config.yaml
n_layer: 13
d_model: 192
n_experts: 64
experts_per_token: 2
d_expert: 112
d_shared_expert: 0
activation: "geglu"
moe_layers: [2, 3, 4, 5, 6, 7, 8, 9, 10, 11, 12]
router_score: "softmax"
normalize_top_k: false
routed_scale: 1.0
balance_loss: 0.00429
balance_bias: false
init_std_router: 0.0323
lr_router: 0.00096
n_head: 3
n_kv_head: 3
head_dim: 64
vocab_size: 16384
norm: "rmsnorm"
norm_place: "peri"
norm_eps: 1e-05
positions: "rope"
rope_base: 10000.0
rope_fraction: 1.0
qk_norm: false
attn_scale: 0.125
tie_embeddings: true
parallel_block: false
extras: ["capped logits"]
init: "normal"
init_std_qkv: 0.045
init_std_o: 0.00883
init_std_up: 0.045
init_std_down: 0.00541
optimizer: "adamw"
lr: 0.00148
beta1: 0.95
beta2: 0.99
weight_decay: 0.13
lr_head: 0.0159
grad_clip: 1.0
warmup_steps: 253
schedule: "wsd"
decay_fraction: 0.797
decay_shape: "sqrt"
final_lr_fraction: 0.0
batch_tokens: 65536
seq_len: 256
doc_mask: true
train_tokens: 474400000
steps: 7239
dataset: "wikipedia_en"
Below are experts of layer 4 (counted from 0) of a mixture-of-experts language model. Rows are named router (the router's row for the expert) and show model dimensions 128-191. Each number is 128 + 24 x the weight over its row's rms, rounded and kept within 0 to 255. Numbers have three digits each.
After each expert's rows: a language model's description of what the expert responds to. This comes from a sample of Wikipedia text that the model never trained on.

# expert 26
router:155158090143162138101101084181086097142114112094093122142078099135116138155159127152116146121111165113139102105146152138168118129120136131113124147149096111136139121138152146131104146090156147
Age, rank, nationality. Words about age, seniority, ordinal rank and nationality codes in biographies and sports tables, such as old, older, long-time, 5th, USA.

# expert 22
router:111155129117138150146114113134186133165147078134124155105143129166164089099164102123141135123128137132144117116140107141114117112122097108156137162106139163123152132100125144129169137109110128
Topic nouns and headings. Heading markers == and ===, table divider rows, and topical noun stems like carbon, water, local, air, langu, gymn.

# expert 41
router:155155103092154143168107125103113141141105104112101157105106134096086111168150121127137134112135071134128137091106117148119134142133166085119200128176100098095127157110134136135148140085148172
Sentence-ending punctuation. Periods and semicolons ending a sentence or list item, often fused with the word end, e.g. Germany., vote., sexuality.

# expert 7
router:099141148096152142115105143106182107145119109111141122133083126135081149174073139126166127123131155155111120107110159110083094091106147139152154142121154135120168167142152117144116128155099132
Sports tables and careers. Row-opening pipe characters in sports results tables, plus sports-career words such as signed, scored, touchdown, playoff and coach.

# expert 28
router:168113130163127112152103160135084136122151157134087084077134112128145163129122142136085147134121142183109091126145151185122162131114120126106134155112097137103088149145138153126097130145138156
Foreign names and place data. Accented capitals, Thai script and currency symbols in non-English names and place articles, plus municipality, village, parish and line breaks.

# expert 50
router:123109137163168117099122164115169113115153112150132154087138121097116133116120088142168106121153085146150152137137121158123130124143097139160147144126100127160109113115132079169091149132124146
Foreign name syllables. Mid-word syllables in German, Slavic, Nordic, Romanian and Arabic names and words, such as Kör-per, Breyten-bach, Abd-ullah, -ović, Ia-ș-i.

# expert 10
router:128144128155176144103112115143115079130114158118128126148082139139166136121119140153123114171138154089133082172183130142172106102128132118134102153113088110111151091155167127141112136085133110
Kinship words and table pipes. Kinship and life-event nouns like son, father, death, age, birth, plus pipe separators between cells in numeric tables.

# expert 33
router:124103134131096096119119169106127175114147155124161133105116157178123117090101142165109105132159144110130121162144135171131111136115135132148098129109171186119137128145166096114148120174127106
Inner name syllables. Middle or final pieces of foreign personal names in tables and lists, such as -ures- in Qureshi or -iu in Qiu, plus known and considered.

# expert 63
router:154114125145132181181117116141095114098151113171122127127155123095106134104121102124140145169117143136151147143133105114142137175120101078162094125164097087085089147086162099157184120164134117
Digits after number breaks. Digit groups and decimals that continue a number, such as .5 or .40 in race times, coordinates, times of day and statistics.

# expert 20
router:139145127164138147092130112131091119137124091136100121166096133090156105139124120147111125137139142161136113135172115111149086130105129165067105163135098068149076137170148136131125104105155147
Years in dates. Four-digit years after a month, day or "in", in dates, release and birth info and taxon authorities, such as 17 September 1936, in 2019.

# expert 27
router:120145091136148160124127098141165114149099113131143116136133156121095114132150108109100146154083092116130109133117126104138113140124162129135111093131070118121129156124135145099133180113149135
Derivational word endings. Suffix pieces that end a longer word, such as -ically, -ized, -ative, -ingly, -encies, in declared or reluctantly.

# expert 14
router:127109142170133112119101091168093088124144142111101126143053127154142122124156101115123136148138124116166135152142128093180088117143144169114101158128112093104104138118139131123106107129141095
ISBN hyphens, digits. Hyphens and digit groups inside ISBNs, CAS numbers and other codes, plus line breaks after list headings, such as 978-1-..., -0.

# expert 42
router:137120133114129096112125138124150129116110122144104120135133099126146100128116128094185085166116085176102169158097096116123150128104102091146150085110112134101116128123089116143177129116167115
In and usage verbs. The preposition in or In, especially before dates and places, plus verbs like played, included, called, used, filled.

# expert 43
router:138119112153118128140176109108095106104142158089102128115108153104176106089122136160124157145141081120148073122137116110166109157139106153152142131094127080103116129139106095120110112187136102
Sentence ends, by, apostrophes. Sentence-final periods fused to word endings such as o. or a., the word by after directed or Preceded, and apostrophes in transliterated Arabic names.

# expert 13
router:141136102119129113132097155103203160158095084137121137115098145133100122145143145127171147078161165157119141153130146152117174104164117105130126135127116145095107152139160129115097119116091130
Place and political names. Words like State, County, District, City, Republican and Division in names and tables, plus percentage tokens in census demographic tables.

# expert 30
router:085124161131101156143137133131129150123138138113141121124164119112144111134104144143138132119107119106144185114113137136105114114099103092163182132193163144133120126114095149143219137140125127
Line breaks. Line break tokens, especially the blank line before a new heading, list, infobox section or bullet in structured articles.

# expert 21
router:130114112096102135093136092108154168160131093127114120151135150141126112136101134115128101176143144076116091105141105116133092136138153140174098149098081120153129162151140085125125138150125112
Music and film listings. Album, film, song and vocals words and the semicolons, quotes and line breaks separating entries in track lists and release credits.

# expert 9
router:124136109133089094152143166139118127135120167122146127128116157121114078141171143115124096110149149080175077128124111131120096128135181092108112123118165147134132123162156113118126090150100110
Classifying nouns, table bars. Nouns heading an of-phrase like family, series, order, size, plus table pipes and fragments of Japanese titles and names.

# expert 24
router:152095100111101109114126150135137156086106113109156143141157156147147142114131137111150145125093097119136123152108114083111168155121146136150128110124121153180104122097069132105121142118124131
Infobox list fields. Bullet dashes and field labels with colons in infobox-style lists, like Occupation(s):, Kingdom:, Genus:, Country:, Coordinates:; also of.

# expert 34
router:129152155132139126130109143132161145132085136204138128100110116175143162132136147102128125174118131125172137149058122169121162127104136116157166117130123129181146149137108143156183136098131086
Verbs after subjects. Auxiliary and main verbs right after a subject noun or pronoun, such as is, was, were, have, would, comes, and relatives which, who.

# expert 51
router:111152129112121127112120108134121153152178118097149124171092130084151109115140138096107095146137137142134098167113161149136111149124106121138124139172150112110140147126154162104134125135123129
Capitalized name openings. First pieces of capitalized proper names and titles, such as Al- in Al-Ahli, Chap-, Sal-, King, Saint, War, University.

# expert 6
router:103144088108158122122137146141106186145121113101157091144113098134141082119145113119108104130127145117136125115159116118134152140129157115134115133104151080102128105108130122071130130130086114
Titles' opening letters. First token of a quoted song or work title in tracklists and tables, like "The, "O, "S, plus De and track lengths like 4:.

# expert 36
router:143144113117113154166132074165084107170137150131092124124115098166147131104128149097132176135121160125122128095154122135152138100117102115126098148100098133158090126144116121174101159107180107
Closing parentheses, genus endings. Closing parentheses after years or taxon names and Latin genus endings in taxonomy lists, like 1853), Maurit(ia), Streptomy(ces), -idae.

# expert 15
router:107163155116138091134131135133125115139142109131148122124151102126147113101152135164139132158077125129151100148140105075137140154159089156162141111151134163132127131189131131151128159139152136
Prepositions and compass words. Prepositions at, with, from, between, and direction words opening place names or regions, such as southern, North, New York.

# expert 4
router:140161113126153124132169127153092109109130096123122143158136132159162121117123165155128140176139157147161060080166127100135097155113142140150150137092124113135179098151142171076094073126155166
Word-initial foreign fragments. Single-letter or short word-start pieces, often in French or Latin names and titles, such as p, r, de, it in guitars.

# expert 3
router:122116076150146123121114098114081091147111143126115115141102135159115100122168143148121126142132181160132100138181149117161121125121159125123086149100162100103111125149161158124092161133106098
LaTeX math and line breaks. Dollar signs, backslashes, braces and operators inside LaTeX formulas, such as $, \frac, {, plus line breaks, currency signs and some prepositions like by.

# expert 61
router:113153150117162129159125143128185121124099120106127112119159184152111134111106120108135135105090159119110121127089094114128112144114149107100109117142144117155155125100104108144133088109112136
Determiners and quantifiers. Determiners and quantifiers after the, of or in, such as that, this, such, other, many, these, and particular in in particular.

# expert 29
router:082126099145118101096114084154062147154157117112116148095088096078171140139133104105126126120127132106126105080152126124102160119122160155137122130140134082124146152143161150095134102140111149
Name-starting capitals. " The" starting sentences and capitalised first words of names, especially colours and places, e.g. Chicago White Sox, New York.

# expert 12
router:123145127137135147109197152143089106124125113124161127177112125141134078096159114118112108120113150090090143149151118124136119129117130117084108147084167116119160146135136123086136117121088097
Table cell separators. Pipe separators between cells in wiki tables of rosters, results and tracklists, plus 's inside song or show titles and some of.

# expert 40
router:143143096151152125108104097157082081169157129120095114139102109137140138120142156151121133129140160112145107150181109127183116138151133140121079149083111094111135113170167108130092144128121119
Function words and line breaks. Line breaks after headings and list items, and function words like the, of, to, with, when in running prose.

# expert 62
router:140147165107121102174150107115228142123106137129124142129156130155098099096128131086157154131143095121160127131106129125121131137111143120126090094144128114152110128106126109139182140133123148
Word-initial consonant clusters. Opening letters of lowercase words after articles or prepositions, such as sc-ent, sc-urvy, arm-oured, st, sh, un, sub.

# expert 58
router:147167139112171132086103156104106110140137156104106138110115114099136130096140152169107110129147146143129111110146106107169113148132158115110128141106124121117126157099165132085151124139097114
Possessive and other determiners. Possessive determiners and other determiners before nouns, such as his, their, its, her, all, next in the next day.

# expert 17
router:131101121156188123114145149143161128135128115139162122130134145111116189149110118182127113153122142113139112148107161139146123133131134145139139083128062115094143116114103138130093131150200181
Word-ending suffixes. Final suffix pieces of words and names such as ing, ment, ation, ance, et, ard, e.g. Baronet, Gillard, vacant.

# expert 39
router:106096102145123133139143133148070087181128141112081129123115109144162143120141142128107146105154172121129123116147136146165169124150085121098085140090091111108112092104152131149101126133139154
Month names in dates. Month names after a day number or on/from in dates, such as 18 January 1367 or December 11, 2002, plus United.

# expert 2
router:111099155097134125084146123140117112133142084132098076159157143135120128137165132156166141083140103116100163143121142141143103135177170161136142129133168105119158150095135168127099124093164150
Name-internal vowel pieces. Short vowel or syllable pieces inside capitalized names and words, often after Ch or S, such as Ch-il-pancingo, S-il-as, Guillerm-o.

# expert 56
router:133138127124135114107141075116128144121125077145135095160107094109110098131109069150113094125144116113138156131118137127143145068111110172104135104122160155089100142121110157105146106120109131
Name-start syllables. Early syllables of names, often after an initial capital or prefix, such as Al-B-ar-awi, C-har-lie, Mc, Har, Kar, plus LaTeX backslashes.

# expert 23
router:118126159104136111141098127101091151076160147143119134126126115125130121111079156128148117103168125108096095143153126145128117129127103128119130121134166111113157176156136084167081105145142099
Single letters in words. Lone letters and short consonant pieces inside words, often foreign or unusual names, e.g. Notre, Herta, asthma, Matthew.

# expert 49
router:134158159114109125107112133136132124106137141135144170135156153146111115179120123110132171151134123134126139127067152147143141133120133138139110134139133105159129138163071094124132120124145120
Conjunctions and prepositions. Connectives and, or, to, for, through and list commas linking phrases, e.g. Dante or Sonny, in addition to, assigned to.

# expert 8
router:163122134113120142109106132096102121094158121105142138107120135114139174128077101121131155142124131148115096166141145160081133107131096116098139134132114145210128109155083107147176109143105139
Table cell separators. Pipe separators in wiki tables, especially the one closing a name, title or entity cell, such as Productions |, Dhol Tashe |.

# expert 52
router:084130120129110084160125135114133146092142178094143104108132083084127111093167127165115160149113165126131082083147141131142117162120118144117102142077148114118123099106186144162150098160111079
Ordinals, quantity words, K pieces. Quantity and order words like one, first, only, just, no, plus word pieces such as K, ik in Scandinavian or Greek names.

# expert 57
router:172069109155127088146118134140154152109152145148116141150124140145174160114112153131114137098144161116124146098111149121124133123123142133113121106120133186200124133104111123138139136078122093
Infobox and taxonomy fields. Field labels and values in infobox or taxobox lists after a dash, such as Kingdom:, Binomial name:, °N coordinates, UTC time zones.

# expert 48
router:102075146101159083117122116158095118106134127115127133131124161141138089131121159153114106128124133115172144098121150152105131131119110123109089150098149154118109085157104128121096112132081104
Capital letters in acronyms. Single capital letters inside acronyms, codes and abbreviations, like H in BRH or MHz, N in MN-21, C in TWC, (M.

# expert 1
router:124166111161081135123104168107090113155159153160114118134106084110145086160159178142119135104153158147133124151149134118120089123129142107142138132090144109077145115142162104083143124132121141
Digits in numbers. Single digit tokens inside numbers such as years, table figures, percentages and chess moves, e.g. 192'2, 2,66'6, h'4.

# expert 45
router:119155103162114133130071103123097091183142142101097134145088101123144121136153167125122157102140154113138116136182101116186124124155123134085098130114099092113129116132152150131094166137128131
Section headings and table cells. Wikipedia == heading markers like ==See also==, table pipes in sports and election tables, and common words and, the, in.

# expert 11
router:090113084103137144104128142108108124129163136132157157102136146128140186128123101129184143109151117128092137100142106149157132148117134121098117140148113102097123163159147061134142132161135124
The word "as". Mostly " as" after such, known, well, served, described; also odd name fragments like che in Kimche, el in Arundel.

# expert 55
router:096100125139120150123119156106149118096105145124112121103109118136123110139136119094112111120114107144135087091093155123121131140117128107106190093161097089129121076168108123097121131108172174
Word-initial letters. Single capital or lowercase letters and short clusters starting words or names, e.g. B-, W-, Br-, Gr-, or -l- in lack-luster, often in election tables.

# expert 5
router:150112152075161144129156135117127099131118141133118180123157111135125143112106114103106102102105127113155174117110106104113130098142135152126095159141154139158112123113109141103091108131125148
Vowel-consonant name fragments. Short mid-word pieces like ac, ic, at, oc, ast inside proper names and technical terms, e.g. Palacios, Masonic, Rhodobacterales.

# expert 16
router:118157112150139141149132089119145126124150119115106122127149138097142126101119157152118151145149159161104129164138121144134151128151115130141126147172107121160130137170121118152165132100134159
Biography subject pronouns. Subject pronouns he and she, often starting a clause in biographies, plus was after them and name-final pieces with a comma, like Durham.

# expert 35
router:135106096115125181188099160101119120133118125121127117144104092162110128178177120084153131075129132152144141132075076118107161146122113123105159122108128117115128126138113134146117154110111113
Academic and publishing nouns. Nouns about books, research, institutions and posts, e.g. published, textbook, editor, director, Museum, Science.

# expert 47
router:147149146114100124134141151119210096120109134136120113190150119154118118125141137126110103154143108146107171111111132138075127110061101152108168118090144143126097140100148107137126163136112119
Verb stems and work nouns. Past-tense verbs and action or construction words, e.g. phased, built, arrived, applied, power, station, rework.

# expert 44
router:126090082129082111134108132135103118117117161164117103072143156148130134180136106133137132136143116126123153134157128107144137092101137140115120088180117117137141120110116097136118156146158104
Name-final suffixes. Final syllables ending surnames and proper nouns, such as Ogilv-ie, Nickel-ode-on, Gwathm-ey, Lillist-one, Day-time.

# expert 18
router:165122102153101140115074079152121121154111167109174127118123125163104097111103135122135159095140138140144120180139186156162176105155158113140112116135103114079127109131116120151096151124136116
Mid-word continuations. Word pieces continuing a split word, such as 's, b in Herzogenbusch, -istic, -ational, and the verb be after can or could.

# expert 38
router:119168163132099134125144103093169117149091132191103172133130092151122129124118131127185144124161104125080163129108130101112142147107140127086106102107114176162129121105131157124157134109109127
Adverbs and word pieces. Adverbs and negation after is/was, such as not, also, well, often, plus inner pieces of technical words like prec-is-ely, red-esigned.

# expert 19
router:134126127145159105123153122138109122114155144083147109139133099099141175139140099122107108094162140084148167153102131112120147122111107152194109134118145153129164126178107131137149124117122136
Proper-name openings. First pieces of foreign place and personal names, e.g. Bent-, Cab-, Bar-, Gamb-, plus opening parentheses and Nominated in award lists.

# expert 37
router:139121111133096145098146088139114115133153130102103133152128141141150155149155100093109135193107156111154075153184147117137124106131148129103106111127122110139127120142145144131107138163126104
Indefinite article. Indefinite articles a, an and A starting noun phrases, such as is a 1955 film or A female, plus words like small, short, large.

# expert 59
router:130137078152123106094118085166089100172180127088160081134118135094143130123128167153090147145128170118133081153166104122144091114163138117143088143120117103127126122148107115093113122121101125
Mid-sentence "the". Lowercase " the" after prepositions like of, in, to, at; also tennis scores such as 6–1, 6–2.

# expert 32
router:125141166157081124083082127142082139181116100176106141156097098141129100159114103145134141136135138131129126104128114132092147123138160092134146124129104126117095121143102173112121124105164111
Plural noun endings. Plural suffixes s, ers, es, often before a comma, plus sports nouns like team, club, match, round, e.g. braw-ls, wrest-lers.

# expert 54
router:159076108098143124132153106140142111149131075127119118112155085077131120099119111170134167098139108155145127102150121153106120078118103110121091150152120117126138130147148102147123098146167107
Country and nationality names. Country, state and nationality names and name endings, like Zealand after New, Australian, Chinese, Nigerian, Somali, plus = in headings.

# expert 53
router:109150119148125094139141142092174130115140148145116149144142141125115111142127168142133064085150120136076138114174144142133135141114164158100130116096163122128147096115142165184107161110098111
Surname second pieces. Second word piece after an initial capital letter in names, e.g. L+er in Lerdner, L+ott, D+ey, S+ankey.

# expert 31
router:158085130136141127128114155125135143123150140121130135096119132090101153097087154126100149081073119100147113146107144161103139078140097132143136166173093197156152095118126102106138140132143146
Slavic and Eastern names. Suffix pieces of Slavic, Turkish and Eastern European surnames and places such as -ov, -ova, -ović, -i, plus Russian, Roman and Iran.

# expert 46
router:119141145125132158093148108131074113176146120134132121134123112131108138177122114151103141185150118145131098132143122125147128108145112108119106130104147114097107119139177122087147137129126129
Standalone numbers. Whole numbers in table cells, scores, statistics and dates, such as 74 in 74–43, 21 January, 7 in table columns.

# expert 25
router:128097087139137142093108087125088100134128153102106129101114112146149135125147178139082144173121203123131121139188119131176122106146131110141084125115101078143155103133126130142125142123150130
Years, sums, line ends. Line breaks and pipes ending table rows, year pieces such as 201 or –201, thousands endings like ,000, and million or billion.

# expert 0
router:118144153139135150168161127175129164144104115103104127117138125101054114154166164097120161154136147154139128134130084135139147172112152100121164167116152157124110157107139147136163127146154132
Clause-linking conjunctions. Conjunctions and linking words opening a new clause after a comma or period, such as but, after, when, while, However, although.

# expert 60
router:177111103161129147123140098159125154108131119145164115168089095086153176139128146150116146143084129098094118103125124101155131143182132089093117136106136150160156090167127140137101129115090127
Given names. Common first names starting a person's name in lists and credits, like John, Samuel, David, Brian, plus San, Saint, Born:, °N.